Below are experts of layer 4 (counted from 0) of a mixture-of-experts language model. Rows are named router (the router's row for the expert), up (a neuron's input weights, with its number) and show model dimensions 0-159. Each number is 50 + 10 x the weight over its row's rms, rounded and kept within 0 to 99.
Before each expert's rows: a language model's description of what the expert responds to. This comes from a sample of Wikipedia text that the model never trained on.

# expert 4
It responds to: Music and film releases. Tokens in articles on albums, songs and films, especially nouns like album, song, guitar, vocals, and track-listing separators and times.
router:58 56 63 78 47 39 53 57 54 46 42 39 48 62 56 44 53 59 62 60 41 36 61 48 53 47 57 52 35 38 63 58 46 54 50 42 38 41 65 41 38 66 42 43 50 41 65 56 90 53 56 62 45 44 38 70 53 74 56 42 60 46 36 48 47 37 55 33 62 33 54 41 49 45 57 54 41 54 60 51 69 65 51 44 61 58 30 46 32 43 48 59 41 48 81 53 44 46 48 35 54 44 46 59 40 42 50 49 47 42 63 43 43 34 39 61 37 41 45 59 38 50 49 54 35 49 58 43 48 50 74 57 55 47 48 40 58 58 44 37 45 42 38 49 58 39 48 55 40 42 52 50 54 53 55 43 51 54 50 51
up4:65 64 41 58 52 42 48 67 37 40 36 37 49 57 59 44 41 64 62 56 31 50 49 51 42 36 48 58 36 58 43 64 31 43 37 51 49 45 61 47 42 65 30 43 51 51 59 52 44 53 60 49 63 53 48 71 51 55 49 60 63 24 50 65 57 49 33 50 49 53 52 39 51 35 56 53 25 39 58 70 61 58 50 35 65 45 15 35 43 54 38 47 47 54 59 47 49 45 54 47 52 51 45 57 50 57 50 65 34 68 65 60 64 45 48 52 63 30 49 63 45 53 44 45 53 57 56 57 53 46 61 41 54 57 40 41 68 57 41 36 56 53 43 53 59 54 51 48 39 57 58 59 54 54 47 46 45 47 29 41
up5:50 41 49 58 43 56 42 43 70 47 42 69 50 48 66 55 52 45 55 60 54 52 46 48 49 64 51 51 41 53 47 51 60 53 50 46 54 69 55 59 34 62 32 62 57 38 49 47 94 59 51 47 56 53 61 50 35 50 41 39 65 39 40 58 36 46 63 52 46 52 55 61 52 41 50 40 61 47 68 48 41 56 38 43 53 77 43 46 39 44 51 46 47 45 70 49 53 56 39 41 61 45 57 50 56 61 33 53 55 48 53 33 62 49 35 66 39 32 43 36 52 63 50 66 59 55 46 26 46 41 56 69 39 46 46 46 63 51 41 41 48 54 31 55 55 46 43 49 32 56 45 59 68 54 58 44 41 44 57 55
up6:52 53 67 52 63 53 70 34 58 61 48 52 64 62 66 59 49 61 45 49 47 41 45 52 40 53 54 49 55 55 45 41 48 42 67 34 48 49 53 56 60 50 43 58 41 56 49 37 55 51 61 44 47 40 53 61 43 63 48 63 48 48 59 42 34 46 55 56 44 34 49 53 50 43 47 40 50 53 55 64 63 45 52 46 52 56 40 33 48 59 34 53 68 32 47 52 36 29 69 34 36 62 46 42 58 48 45 69 51 48 47 38 62 43 44 61 31 61 52 34 38 50 55 53 27 33 70 56 47 44 53 38 60 39 40 73 69 55 53 43 34 30 32 37 53 65 41 50 47 42 62 41 59 45 58 64 50 43 60 41
up7:70 46 54 66 45 61 58 46 46 43 48 33 44 51 74 57 44 27 43 54 46 51 49 49 51 38 30 42 55 42 53 28 57 37 46 43 52 56 33 49 62 58 60 47 54 78 49 39 51 51 57 52 66 55 62 43 40 63 43 47 52 62 58 48 37 44 39 72 51 62 49 44 50 54 59 59 57 67 57 50 64 71 27 64 53 44 56 44 40 38 48 40 52 51 50 49 48 32 42 63 33 29 59 45 53 55 63 44 56 49 51 42 61 45 49 62 51 48 48 59 38 52 47 62 38 59 76 54 37 58 43 51 50 52 60 54 50 46 40 47 56 39 38 52 41 55 45 36 40 52 54 62 36 48 57 33 61 34 65 58
up8:41 64 68 60 62 46 52 51 62 38 51 73 47 43 54 36 41 47 51 53 42 56 57 52 60 50 81 56 53 31 40 61 32 43 72 51 29 46 57 41 46 48 42 42 39 28 36 51 67 57 48 44 56 48 53 48 51 42 50 49 53 58 46 60 42 36 61 39 52 69 47 44 39 45 34 55 57 51 39 42 53 56 56 45 63 63 43 46 32 44 42 57 57 60 46 45 40 47 35 36 54 37 42 57 58 58 63 51 37 52 65 48 33 44 67 64 52 50 47 53 78 54 43 54 49 22 49 35 36 57 52 42 54 52 52 59 43 66 64 47 42 55 48 45 49 45 60 59 46 37 56 51 61 50 60 42 53 59 59 60
up9:58 41 48 62 44 48 43 57 54 31 58 34 56 55 49 52 52 65 60 61 30 38 52 52 43 43 50 53 43 34 44 51 56 58 65 49 54 58 49 68 55 50 44 42 54 57 43 48 54 49 40 67 51 49 52 57 57 48 49 33 59 56 42 34 63 53 47 47 49 52 63 46 40 78 36 66 45 58 44 48 51 49 52 52 61 54 36 57 41 52 43 70 71 40 67 44 44 30 52 43 42 64 61 49 34 61 56 57 52 53 56 57 62 26 52 49 40 37 61 59 53 48 50 49 29 41 48 47 39 59 61 40 50 45 41 50 31 62 58 57 47 59 36 51 36 63 48 55 34 39 74 60 49 36 29 71 61 57 36 42
up10:61 49 54 61 43 49 51 48 54 43 56 56 46 46 65 69 37 51 59 68 42 27 35 47 57 73 47 47 60 63 49 33 40 38 52 55 54 51 67 33 40 43 68 56 32 41 67 48 68 40 51 61 48 39 53 45 47 63 64 65 44 50 20 48 51 37 49 43 46 32 40 43 45 39 49 50 43 70 47 44 47 54 51 43 38 52 56 54 52 65 46 68 39 27 65 46 42 41 47 48 57 34 50 59 45 47 46 56 35 54 58 37 39 39 27 62 44 39 56 58 47 61 46 32 45 53 56 57 45 48 66 43 52 49 53 55 47 52 48 49 42 50 39 56 54 53 71 58 47 62 61 56 50 51 37 45 63 47 66 51
up11:49 48 37 54 57 26 51 45 42 33 45 52 53 53 42 51 48 51 47 58 43 62 49 43 44 52 48 58 51 32 49 42 57 52 45 44 22 38 52 39 51 67 67 50 43 51 46 39 53 32 74 60 65 40 55 47 56 66 51 45 56 47 44 67 39 45 80 38 68 45 35 51 56 55 74 55 50 47 67 34 56 50 49 48 53 73 50 54 60 59 62 68 54 50 67 35 48 29 36 45 67 44 42 39 42 41 55 38 36 61 43 57 37 46 41 48 54 56 45 51 66 56 64 37 38 62 51 53 62 45 44 41 63 50 39 36 52 58 56 54 58 44 54 52 41 59 44 45 41 44 54 70 60 53 41 57 49 45 54 48
up12:61 48 65 58 60 56 56 52 47 60 39 55 44 61 42 47 53 53 63 53 42 34 53 53 50 53 62 46 58 50 62 48 35 59 59 35 53 33 51 52 58 49 45 40 61 47 51 55 76 36 54 63 57 40 51 58 62 47 53 66 49 53 44 60 36 37 61 40 53 39 55 62 50 47 53 51 42 64 53 51 48 53 55 40 65 50 45 55 58 39 65 53 33 54 52 45 44 28 64 48 67 34 35 47 51 57 24 50 46 50 49 23 46 41 35 39 55 54 43 49 42 42 40 58 37 57 62 45 47 36 64 59 54 41 65 44 52 61 36 39 58 46 35 56 52 39 54 71 28 41 37 80 55 51 64 42 51 64 53 44
up13:25 46 51 63 59 46 63 53 62 51 39 44 43 60 48 40 41 57 27 70 56 43 58 75 56 45 52 54 53 44 55 78 57 64 40 33 53 37 42 42 63 65 46 41 64 51 59 50 63 51 51 56 70 44 33 60 59 62 49 46 41 42 45 41 69 53 36 46 52 52 57 34 43 62 55 50 54 64 60 55 61 58 60 42 66 51 39 48 47 30 56 55 51 44 51 53 47 54 24 47 61 46 42 49 44 57 48 51 53 53 41 28 35 51 56 70 40 43 55 58 46 49 35 60 33 32 42 54 40 35 49 44 41 58 49 34 41 40 41 55 55 54 47 48 49 50 52 51 53 33 33 65 45 43 48 44 50 41 56 49

# expert 56
It responds to: Taxobox and infobox colons. Colons, line breaks and hyphens in taxonomy and infobox lists, such as Subfamily:, Clade:, plus coordinate primes and units like km.
router:54 66 61 60 58 45 48 45 52 34 55 57 60 55 57 49 44 40 48 46 65 50 62 33 49 49 58 50 33 47 36 45 41 41 51 41 50 42 62 54 52 62 42 59 36 34 46 56 52 28 41 61 69 50 42 58 79 45 56 49 43 46 68 61 50 56 57 45 51 53 50 70 47 52 47 59 58 71 41 60 65 38 51 57 35 41 54 57 21 47 40 46 63 36 60 46 51 45 44 55 48 44 35 53 62 69 50 37 51 38 50 44 46 50 30 48 59 54 56 68 45 77 37 45 39 36 50 57 57 47 58 62 53 44 42 46 61 48 42 35 53 47 42 50 44 45 45 53 49 26 54 50 35 64 62 48 50 70 56 50
up4:54 57 52 44 50 49 45 60 59 40 54 48 48 52 39 57 52 49 37 57 52 51 58 34 37 30 37 52 37 26 54 50 56 46 44 35 51 63 49 63 46 70 50 32 45 62 50 49 58 50 41 43 58 41 65 61 71 73 48 46 57 63 55 40 41 42 73 47 64 63 40 50 38 60 49 57 60 47 37 46 62 47 47 41 18 46 61 53 51 37 59 53 56 47 67 51 54 61 73 57 40 36 40 53 33 53 54 52 36 43 54 57 49 56 49 62 45 31 57 45 50 59 43 52 40 35 49 44 72 62 70 48 54 48 50 37 66 51 45 44 36 48 50 64 44 55 48 38 47 29 52 61 51 53 62 46 53 44 57 36
up5:52 42 60 54 54 43 25 50 73 52 52 37 60 60 29 47 44 40 60 50 52 48 62 51 54 51 47 39 46 50 51 67 33 37 52 55 56 49 43 54 37 52 44 54 43 55 44 59 52 40 46 68 63 48 36 51 60 61 38 49 68 46 71 47 51 57 59 26 51 49 45 59 37 41 56 58 51 59 48 36 63 54 57 27 37 40 49 54 47 50 40 39 52 55 59 45 56 57 54 32 55 28 37 58 41 59 40 40 69 63 42 34 55 55 28 52 66 71 52 53 51 47 42 59 59 67 57 57 64 48 44 63 35 55 50 47 60 33 41 48 69 48 49 40 36 51 47 57 52 45 43 32 61 54 41 59 52 58 67 50
up6:30 58 61 53 54 58 33 57 43 37 38 50 58 52 56 46 55 64 44 52 62 50 50 45 40 52 52 46 51 41 51 32 47 44 38 35 47 48 66 31 56 40 45 56 29 43 47 65 43 57 48 55 49 62 43 43 56 52 57 46 60 30 53 38 54 48 41 34 52 69 44 77 21 50 52 42 52 42 42 45 57 44 54 47 55 41 41 55 54 59 61 48 49 73 49 49 60 45 43 55 49 60 56 44 52 57 48 41 51 57 51 52 68 79 56 50 62 70 58 46 51 57 42 44 39 56 41 56 43 31 60 62 46 44 57 63 64 56 49 40 51 52 44 51 35 40 63 38 26 24 61 42 49 54 65 61 45 41 50 38
up7:51 57 54 52 43 54 49 56 53 59 56 60 43 60 47 57 36 54 62 59 51 31 49 37 65 61 50 43 50 37 42 53 51 47 47 48 42 66 48 55 56 36 55 60 38 61 69 60 53 46 55 54 47 45 54 48 71 55 51 66 44 40 58 42 46 62 55 27 45 58 71 68 39 45 33 37 48 61 43 71 50 41 48 55 28 47 57 51 39 56 61 49 56 30 36 58 38 53 49 39 36 46 40 52 50 44 53 40 43 40 57 51 36 47 47 58 62 55 81 37 45 34 51 38 49 54 36 52 57 39 56 65 58 51 42 56 75 65 52 56 54 39 55 45 48 59 44 44 44 60 70 39 21 46 51 54 42 41 46 44
up8:65 58 42 49 48 37 44 46 30 33 45 41 54 54 60 48 52 55 51 44 65 52 35 39 66 53 40 54 39 68 50 42 29 53 49 63 59 43 61 38 40 27 57 60 40 45 50 38 73 42 59 65 50 48 32 45 57 44 58 51 52 47 45 48 46 64 63 57 76 38 44 64 54 33 49 52 45 62 43 52 52 66 47 37 46 60 68 45 34 46 34 60 59 48 42 70 36 54 55 57 49 54 40 37 66 47 39 34 66 55 55 44 41 53 45 57 57 51 57 48 70 49 52 47 49 42 48 40 62 56 50 75 46 46 50 51 51 36 43 52 66 47 44 41 52 46 56 50 32 44 45 49 52 62 41 54 58 71 68 56
up9:66 36 48 47 54 49 60 58 43 33 39 47 69 56 56 59 46 57 46 36 67 48 48 42 55 51 35 47 50 55 44 44 42 52 62 36 46 58 62 50 54 39 64 50 29 43 44 25 54 60 52 72 46 54 52 44 61 61 52 48 24 40 46 47 49 52 51 32 57 62 30 39 63 37 59 53 47 57 58 60 64 45 52 51 36 44 55 63 41 57 52 55 67 34 57 53 47 67 51 49 53 60 44 46 37 33 51 32 43 39 45 58 35 50 54 58 60 55 54 59 57 47 47 55 61 42 54 30 45 50 64 59 55 57 45 62 57 44 52 45 44 50 58 42 54 54 41 52 42 42 41 46 47 86 31 53 47 77 38 48
up10:49 58 50 53 68 46 43 29 59 56 48 50 55 47 50 39 29 70 64 43 31 41 45 36 41 60 66 65 45 54 42 57 38 46 59 49 47 58 47 66 48 58 61 51 51 36 41 56 45 38 49 46 59 45 32 65 54 29 53 56 60 60 54 52 41 43 50 44 62 31 33 43 62 45 49 55 56 86 54 49 58 36 44 59 61 40 50 60 37 48 43 27 41 33 52 44 59 53 50 48 60 58 53 49 55 66 38 53 72 37 58 38 40 54 37 63 51 33 52 58 53 63 54 58 52 57 36 43 58 39 57 46 61 52 35 33 39 55 46 50 42 41 62 42 64 40 46 59 54 55 54 37 53 41 56 52 59 57 48 49
up11:55 54 58 48 46 69 48 29 59 55 58 17 53 47 43 62 57 45 54 59 60 41 52 33 52 34 60 44 42 51 42 50 43 34 50 57 40 58 52 41 49 46 50 63 54 40 58 35 62 52 54 54 57 36 45 61 67 64 62 54 56 30 49 62 55 62 52 60 49 58 51 62 62 77 43 55 50 57 29 63 57 54 54 53 44 33 58 52 26 49 37 55 57 35 55 36 49 49 55 48 44 51 54 47 46 56 53 63 13 47 49 39 64 50 41 52 53 44 33 43 51 46 38 45 49 55 45 48 63 40 62 69 68 35 51 55 65 46 54 44 47 49 52 49 36 46 42 51 42 51 36 55 58 56 47 55 46 64 54 66
up12:28 49 50 45 44 45 54 49 56 40 46 52 46 76 66 40 43 39 48 53 44 54 52 51 34 49 53 39 44 45 40 36 50 66 65 54 42 46 55 55 51 61 58 61 40 32 51 49 56 64 33 50 59 48 50 43 64 60 54 50 51 56 38 48 68 43 51 34 44 68 50 56 57 50 54 60 43 57 76 53 36 66 60 52 42 61 56 51 32 47 34 37 53 59 52 55 45 51 45 58 50 47 61 44 59 55 50 63 60 53 47 46 60 29 50 66 55 49 67 63 33 58 40 52 40 55 48 48 35 46 39 57 59 43 59 33 51 50 20 31 40 23 39 60 54 57 46 57 47 49 69 53 62 66 59 57 42 50 51 37
up13:33 69 49 41 59 48 61 53 59 33 54 66 36 37 51 63 45 40 46 61 57 40 55 55 67 50 45 41 40 36 30 50 53 43 54 66 62 58 41 43 70 46 33 42 50 46 56 36 51 54 54 50 57 45 49 48 71 44 54 58 53 53 58 67 49 69 38 72 52 52 52 60 39 46 51 56 65 44 44 30 32 35 31 49 33 50 51 50 54 38 46 45 54 49 67 54 48 50 39 45 51 52 43 56 67 47 73 62 39 76 48 47 50 31 36 58 47 52 48 36 41 61 34 45 55 49 53 44 72 51 57 59 29 42 58 54 52 49 43 53 45 43 52 41 52 73 40 49 48 44 56 55 52 42 63 51 53 54 60 52

# expert 17
It responds to: Taxonomy and table punctuation. Colons, spaces, pipes and word starts in taxonomy infoboxes and tables, such as Clade-colon, family, Inf-raorder, closing math brackets.
router:59 73 55 59 48 47 42 44 58 41 59 40 62 48 55 48 55 34 66 57 61 39 61 37 60 52 54 60 43 40 22 44 48 44 54 41 60 59 70 51 55 49 31 48 40 37 45 56 57 35 44 53 59 57 52 63 57 47 51 47 40 49 55 58 58 53 47 55 49 38 43 74 44 40 39 53 67 69 38 63 62 40 37 51 41 48 49 63 48 45 47 52 59 33 47 53 54 37 50 50 43 52 37 54 64 58 41 48 42 39 29 36 48 46 31 46 60 56 58 60 36 72 45 35 46 39 45 38 57 58 78 38 44 50 42 44 64 56 45 35 51 58 43 37 52 53 50 53 51 34 51 52 30 67 61 53 49 59 63 46
up4:56 40 47 69 35 74 58 54 44 54 57 48 58 48 57 55 54 44 60 51 56 51 54 73 66 48 51 62 55 56 30 50 55 71 57 51 56 48 81 43 65 58 41 50 57 59 54 58 46 48 64 53 33 52 58 53 35 60 63 39 44 44 31 47 51 38 56 55 60 62 59 50 45 42 35 49 53 61 55 48 50 52 46 41 56 62 46 52 59 50 70 59 50 42 37 64 45 51 34 28 46 39 48 26 41 64 57 65 54 46 36 37 43 30 48 36 45 45 59 56 42 58 59 29 44 40 49 43 54 62 47 32 56 45 33 57 49 47 52 35 39 68 48 35 53 44 41 52 55 60 43 67 44 53 59 48 48 52 45 59
up5:39 51 54 55 26 81 43 46 42 36 52 39 56 45 45 62 62 59 60 36 62 41 41 46 39 48 44 56 65 58 29 46 58 54 60 36 46 64 60 48 62 42 39 42 57 68 40 36 68 44 56 48 51 34 38 60 47 45 49 43 42 60 39 62 50 51 50 72 50 66 40 53 38 63 52 53 65 67 54 68 42 48 41 42 53 47 47 55 61 73 43 50 46 49 50 47 44 39 45 48 38 58 45 47 58 42 62 63 51 51 59 54 32 39 32 31 54 66 60 58 62 42 46 61 40 55 51 52 39 38 48 46 35 51 44 65 49 52 53 36 50 49 68 67 44 54 44 56 61 35 31 53 50 52 43 58 54 52 56 47
up6:79 65 46 51 46 38 67 47 43 43 52 42 76 38 74 38 46 53 47 56 56 31 54 46 68 64 40 51 46 43 52 54 50 48 39 35 52 55 54 50 24 54 36 37 57 56 55 49 55 44 40 50 66 53 39 58 57 56 52 49 30 64 54 53 46 52 41 51 51 51 48 53 54 49 48 56 49 47 40 43 57 79 42 60 55 41 43 59 57 38 49 39 55 56 52 52 51 55 35 52 44 42 24 55 50 66 52 57 42 47 34 34 62 43 26 41 40 54 36 55 43 61 44 31 38 64 60 49 60 39 54 53 58 44 37 45 54 38 53 56 58 50 48 48 63 69 49 51 42 55 51 41 51 51 66 46 56 62 76 54
up7:57 65 61 51 45 50 47 41 33 40 70 56 60 48 62 41 53 55 58 45 56 50 56 29 39 46 37 56 55 39 45 69 64 57 47 50 54 62 47 48 63 53 47 61 63 65 64 34 52 46 62 60 41 55 55 50 59 48 39 56 62 52 54 34 38 53 51 42 59 40 45 61 35 55 59 60 66 55 34 59 32 59 53 66 39 74 45 50 53 76 61 57 48 40 53 45 50 41 33 41 47 57 40 58 49 51 48 52 43 69 44 52 51 51 48 45 38 26 52 65 47 25 44 48 43 45 64 39 56 51 44 39 50 40 36 51 66 49 37 36 40 55 46 34 67 68 50 62 49 33 68 50 57 49 52 40 46 43 53 47
up8:44 54 43 68 52 47 30 53 61 34 51 65 57 37 63 65 53 44 49 74 70 51 37 58 44 60 53 59 46 49 46 37 37 61 57 52 66 45 55 55 52 39 39 47 34 45 44 68 53 52 44 67 50 69 51 63 54 54 47 42 61 51 30 45 60 52 32 56 57 37 32 58 51 38 35 48 61 71 43 32 44 43 35 47 60 56 66 52 59 40 61 49 51 33 63 52 41 44 53 41 40 47 60 48 55 48 31 50 63 48 29 34 52 46 36 45 42 57 52 63 48 60 45 57 62 61 58 46 58 56 44 49 38 58 39 39 56 51 36 39 64 40 28 46 42 46 50 46 57 52 63 51 33 65 50 49 57 49 48 51
up9:36 57 62 60 50 41 32 56 66 64 52 48 44 51 78 48 35 48 56 45 45 50 52 47 63 43 61 53 55 44 54 41 34 58 46 50 51 56 38 53 81 49 33 49 35 55 48 58 66 63 35 34 52 61 36 41 55 54 52 72 37 39 45 53 48 41 34 61 62 62 50 58 28 46 37 53 53 55 46 68 46 49 24 60 45 48 58 45 33 52 44 64 53 41 45 55 41 42 54 44 47 57 46 49 61 52 42 67 54 51 45 37 54 46 56 40 66 56 65 31 56 50 32 40 30 40 54 56 51 40 60 48 52 51 56 48 61 48 44 41 37 59 40 48 39 52 57 50 53 57 73 55 40 63 66 52 50 42 57 49
up10:72 46 44 57 52 52 33 64 62 44 58 45 46 54 44 50 35 49 57 55 58 60 33 43 57 62 47 47 30 63 50 67 40 49 36 47 47 40 46 35 40 49 34 54 42 62 52 43 61 39 39 74 57 58 59 50 54 59 47 45 42 50 60 56 46 64 51 50 54 41 49 66 47 35 29 49 61 44 44 60 61 38 41 54 48 51 46 38 57 52 60 50 61 52 57 48 38 59 44 41 52 52 49 55 43 52 30 43 68 58 67 66 31 48 48 47 43 37 37 59 74 77 44 44 51 42 52 77 40 56 63 53 41 39 38 49 56 47 32 43 51 65 33 58 47 33 53 53 55 57 62 40 47 55 62 56 54 57 57 42
up11:68 57 45 70 44 46 41 55 44 42 47 44 56 47 61 53 61 45 41 46 31 49 61 50 53 48 41 54 47 59 48 47 37 48 58 27 46 61 41 47 64 59 71 47 44 45 52 42 39 59 58 50 54 49 73 62 60 51 50 51 41 40 37 49 70 30 52 50 56 50 53 51 55 57 56 38 47 57 64 57 49 36 43 36 44 44 48 61 39 49 48 33 63 50 49 37 52 53 73 37 57 60 43 59 59 48 40 62 47 51 70 53 28 60 38 57 62 29 51 36 37 53 41 30 49 55 41 50 31 47 46 56 61 52 48 57 54 68 67 56 35 49 74 50 34 53 39 36 50 38 57 48 35 62 56 56 48 52 34 42
up12:54 76 62 39 52 41 63 43 37 52 51 43 55 52 48 47 52 44 58 32 69 36 49 40 42 50 47 62 52 46 42 71 49 64 56 39 52 52 72 40 42 32 52 42 63 45 46 49 55 40 47 31 57 47 63 64 41 53 28 54 54 48 73 55 57 49 59 60 58 38 54 52 55 41 49 37 44 45 47 54 46 41 45 52 52 60 51 63 58 39 40 63 54 37 37 50 49 47 59 45 36 44 31 56 56 71 58 57 46 52 45 23 69 44 35 40 45 58 66 34 51 44 53 47 47 68 49 46 54 44 43 51 64 46 50 52 67 51 52 63 54 42 38 29 58 48 47 61 52 23 55 62 40 59 49 42 50 54 41 43
up13:51 42 58 45 62 57 42 33 70 42 52 26 53 63 57 59 55 29 67 52 54 39 65 39 45 47 52 52 38 32 51 48 43 40 56 42 64 62 61 48 71 57 44 38 53 43 61 34 52 45 57 54 50 51 60 59 48 45 57 65 41 53 62 42 44 50 50 59 52 42 27 57 55 54 47 37 52 62 34 51 46 42 58 41 43 49 52 60 50 48 58 48 50 57 48 63 55 49 46 47 37 37 38 80 63 54 53 52 58 42 53 54 37 55 51 42 54 50 42 49 35 59 47 33 62 50 34 22 48 55 68 39 68 56 60 51 51 66 50 42 39 37 38 32 48 36 52 70 50 55 57 36 51 57 39 54 49 65 58 35

# expert 24
It responds to: Sports text and name starts. Word starts and capital initials in sports and team contexts, such as football, Racing, Recap column headers, and abbreviations like AG.
router:44 68 40 71 59 57 50 56 39 63 58 42 57 62 45 54 32 68 67 40 49 35 27 50 57 45 58 43 57 52 46 40 45 54 37 54 16 57 47 39 44 34 42 51 47 74 73 38 44 47 53 46 42 53 67 48 52 54 57 55 58 50 50 54 48 55 44 50 46 51 56 47 35 49 69 65 56 51 42 47 64 48 46 42 49 59 39 46 42 35 71 56 58 68 54 39 45 45 45 42 58 47 58 84 65 37 59 49 42 37 50 52 56 44 62 76 49 33 50 54 40 34 63 47 40 48 45 54 57 35 41 53 51 45 49 52 58 64 48 45 47 53 46 54 55 35 42 48 57 42 49 54 50 46 45 56 41 42 49 64
up4:45 39 39 54 45 50 40 61 65 53 36 42 56 66 50 72 52 52 42 50 47 43 48 48 50 36 49 58 49 31 38 43 53 59 54 38 58 50 43 47 64 41 38 46 42 51 45 50 63 62 54 70 44 65 52 54 53 44 46 56 50 52 32 40 39 56 51 53 48 57 56 58 42 48 45 63 53 63 37 56 34 39 49 58 69 50 39 45 51 61 58 42 42 52 64 45 63 50 61 38 53 41 65 41 65 36 48 43 58 52 43 57 51 71 57 62 38 46 50 35 50 59 21 61 68 56 43 63 52 31 35 38 36 46 52 44 58 72 55 47 49 41 53 72 45 38 36 39 59 51 40 53 47 34 69 63 63 49 67 66
up5:69 61 52 51 43 52 41 47 37 44 59 55 41 59 62 43 43 55 50 32 55 34 31 44 54 45 53 39 52 31 61 51 49 61 21 44 51 67 40 66 51 52 60 73 55 48 48 44 31 62 61 52 30 60 48 49 52 62 45 56 51 41 54 33 44 62 36 44 48 53 57 56 42 48 41 44 70 60 45 60 65 27 50 61 40 49 43 63 53 40 64 42 71 54 46 44 59 50 63 49 55 52 50 59 60 58 46 54 50 52 34 55 40 48 51 47 54 30 41 38 38 53 39 54 60 50 41 61 50 53 53 74 52 49 44 53 38 49 40 57 36 43 61 40 74 56 52 56 54 47 66 50 60 32 48 62 43 31 60 50
up6:52 67 60 48 60 38 47 38 43 55 58 61 47 49 64 52 29 56 44 43 46 36 36 44 48 44 50 65 38 45 56 62 45 60 39 42 55 55 38 46 46 56 70 42 53 65 58 49 53 49 60 50 48 40 73 51 45 69 52 57 55 59 43 52 59 48 65 67 59 45 48 51 24 65 48 45 34 59 44 45 58 25 47 56 42 49 58 35 46 39 66 62 50 55 38 50 50 55 44 40 50 48 66 52 41 50 47 62 31 41 49 60 48 54 42 63 41 40 65 50 42 36 55 63 41 55 47 62 56 48 64 58 45 56 64 48 63 59 28 45 52 46 39 41 57 44 45 50 15 56 36 57 47 39 55 34 51 33 62 38
up7:55 58 48 48 51 50 41 48 57 59 60 51 64 40 43 49 62 47 43 49 43 38 37 22 41 53 39 51 72 58 46 76 44 65 48 50 58 49 40 66 48 47 52 65 45 48 54 43 56 59 46 52 55 46 60 64 55 43 40 58 47 41 52 52 59 50 41 66 51 56 48 53 38 50 34 54 45 37 37 47 48 36 52 20 36 49 59 52 56 59 66 48 50 74 48 45 51 41 50 46 56 48 39 64 51 64 53 23 53 39 58 43 55 59 45 58 44 52 56 49 74 48 49 43 44 38 41 54 60 38 42 52 62 41 37 37 53 46 42 37 47 43 65 65 47 39 53 38 49 44 39 56 81 58 45 65 61 64 67 63
up8:51 58 51 52 67 54 57 59 40 44 70 49 44 54 47 56 36 44 61 59 49 41 50 58 52 63 46 44 32 34 53 57 46 44 42 49 45 38 50 44 26 38 38 33 57 57 41 48 49 57 56 74 35 55 53 53 35 60 46 59 35 44 62 40 36 42 37 63 37 31 50 51 37 47 59 59 62 49 53 38 35 58 55 51 58 68 14 51 53 38 40 57 55 65 59 42 48 59 48 44 57 56 69 62 58 52 50 54 46 33 62 41 39 25 54 52 45 59 52 56 51 57 58 31 44 50 52 51 60 48 52 60 65 49 56 49 57 72 35 31 53 73 54 65 48 51 43 52 45 51 52 51 43 57 49 52 54 50 44 62
up9:49 44 53 54 64 52 60 49 47 40 61 39 65 53 54 69 62 63 48 40 70 26 52 48 59 41 50 45 51 50 50 48 23 52 44 58 54 52 55 57 69 47 34 49 50 52 61 38 68 38 51 50 48 65 72 47 52 62 48 52 46 57 26 42 45 46 52 43 33 57 48 40 53 43 50 43 40 55 36 44 56 44 56 46 57 61 40 43 47 47 51 56 60 49 47 41 43 65 66 26 55 49 57 52 55 65 44 48 37 66 77 35 47 50 60 55 48 40 50 48 33 24 44 49 43 50 64 55 64 40 57 50 53 52 36 45 57 55 46 41 44 52 40 58 43 41 56 67 48 46 50 51 38 78 33 55 26 52 47 53
up10:44 45 53 49 36 60 34 52 56 59 59 64 50 64 45 50 48 53 71 64 58 30 32 47 57 26 63 40 34 47 39 52 47 48 48 51 41 47 47 64 55 37 48 43 57 66 71 52 59 57 49 62 53 52 57 48 43 45 45 53 60 54 51 65 69 59 49 39 57 32 52 46 56 53 64 74 70 47 62 62 44 46 37 34 49 31 36 35 53 34 48 48 50 60 47 40 57 54 43 30 47 61 44 62 36 54 69 49 36 40 36 60 60 58 60 63 51 36 63 43 54 51 45 53 44 61 35 46 54 45 36 61 57 42 62 57 38 54 41 53 51 48 31 55 59 45 52 70 44 57 47 47 52 59 40 53 45 59 55 54
up11:29 62 60 60 46 39 48 56 53 42 50 30 45 35 52 49 49 40 37 59 43 49 43 63 46 53 64 39 58 44 55 51 53 39 53 64 51 54 26 48 64 37 40 52 54 52 62 48 66 57 53 34 57 54 47 42 35 64 36 37 56 46 56 53 59 55 57 58 39 48 53 48 43 36 72 70 57 42 63 49 57 51 33 43 59 56 53 39 44 49 40 53 59 48 63 38 20 60 44 45 69 43 36 64 56 48 46 65 49 50 47 43 56 50 46 51 69 47 38 46 50 36 58 45 38 47 66 67 48 45 51 55 77 43 42 50 60 38 33 38 48 46 47 51 57 43 59 36 63 46 61 62 66 59 33 52 38 52 62 42
up12:35 42 57 66 54 47 40 57 39 44 65 59 50 54 47 44 24 56 57 48 32 46 63 49 30 48 66 42 35 59 60 45 39 52 62 42 47 55 52 43 54 53 54 51 72 50 71 23 43 61 52 47 70 43 39 53 54 68 63 37 39 57 68 39 48 48 47 65 62 58 47 44 48 53 46 52 62 49 56 54 59 50 54 49 40 36 50 64 54 31 63 59 68 42 53 46 36 51 47 57 52 63 42 58 60 52 42 46 57 48 39 46 46 60 58 35 39 24 50 58 36 46 53 52 36 59 55 36 54 39 49 51 59 55 41 33 54 53 49 63 33 44 58 32 52 33 56 37 42 61 44 48 60 43 59 53 50 39 59 55
up13:59 59 41 79 53 46 62 52 50 50 56 45 55 49 53 61 56 55 64 39 60 54 46 44 45 47 65 37 44 52 49 47 50 56 60 48 34 39 54 20 47 40 48 61 56 80 46 47 44 39 60 56 45 47 51 56 45 46 49 40 50 52 44 44 50 63 52 67 44 39 61 43 34 40 59 47 60 51 38 68 48 58 47 40 43 37 45 70 47 43 62 49 57 56 58 32 30 65 50 46 54 37 43 64 57 61 53 49 33 51 64 42 50 55 45 42 53 40 49 61 48 37 43 53 47 28 45 56 41 40 41 51 60 71 37 63 47 66 58 63 33 41 36 34 60 43 45 37 39 60 53 50 41 38 63 50 62 54 63 63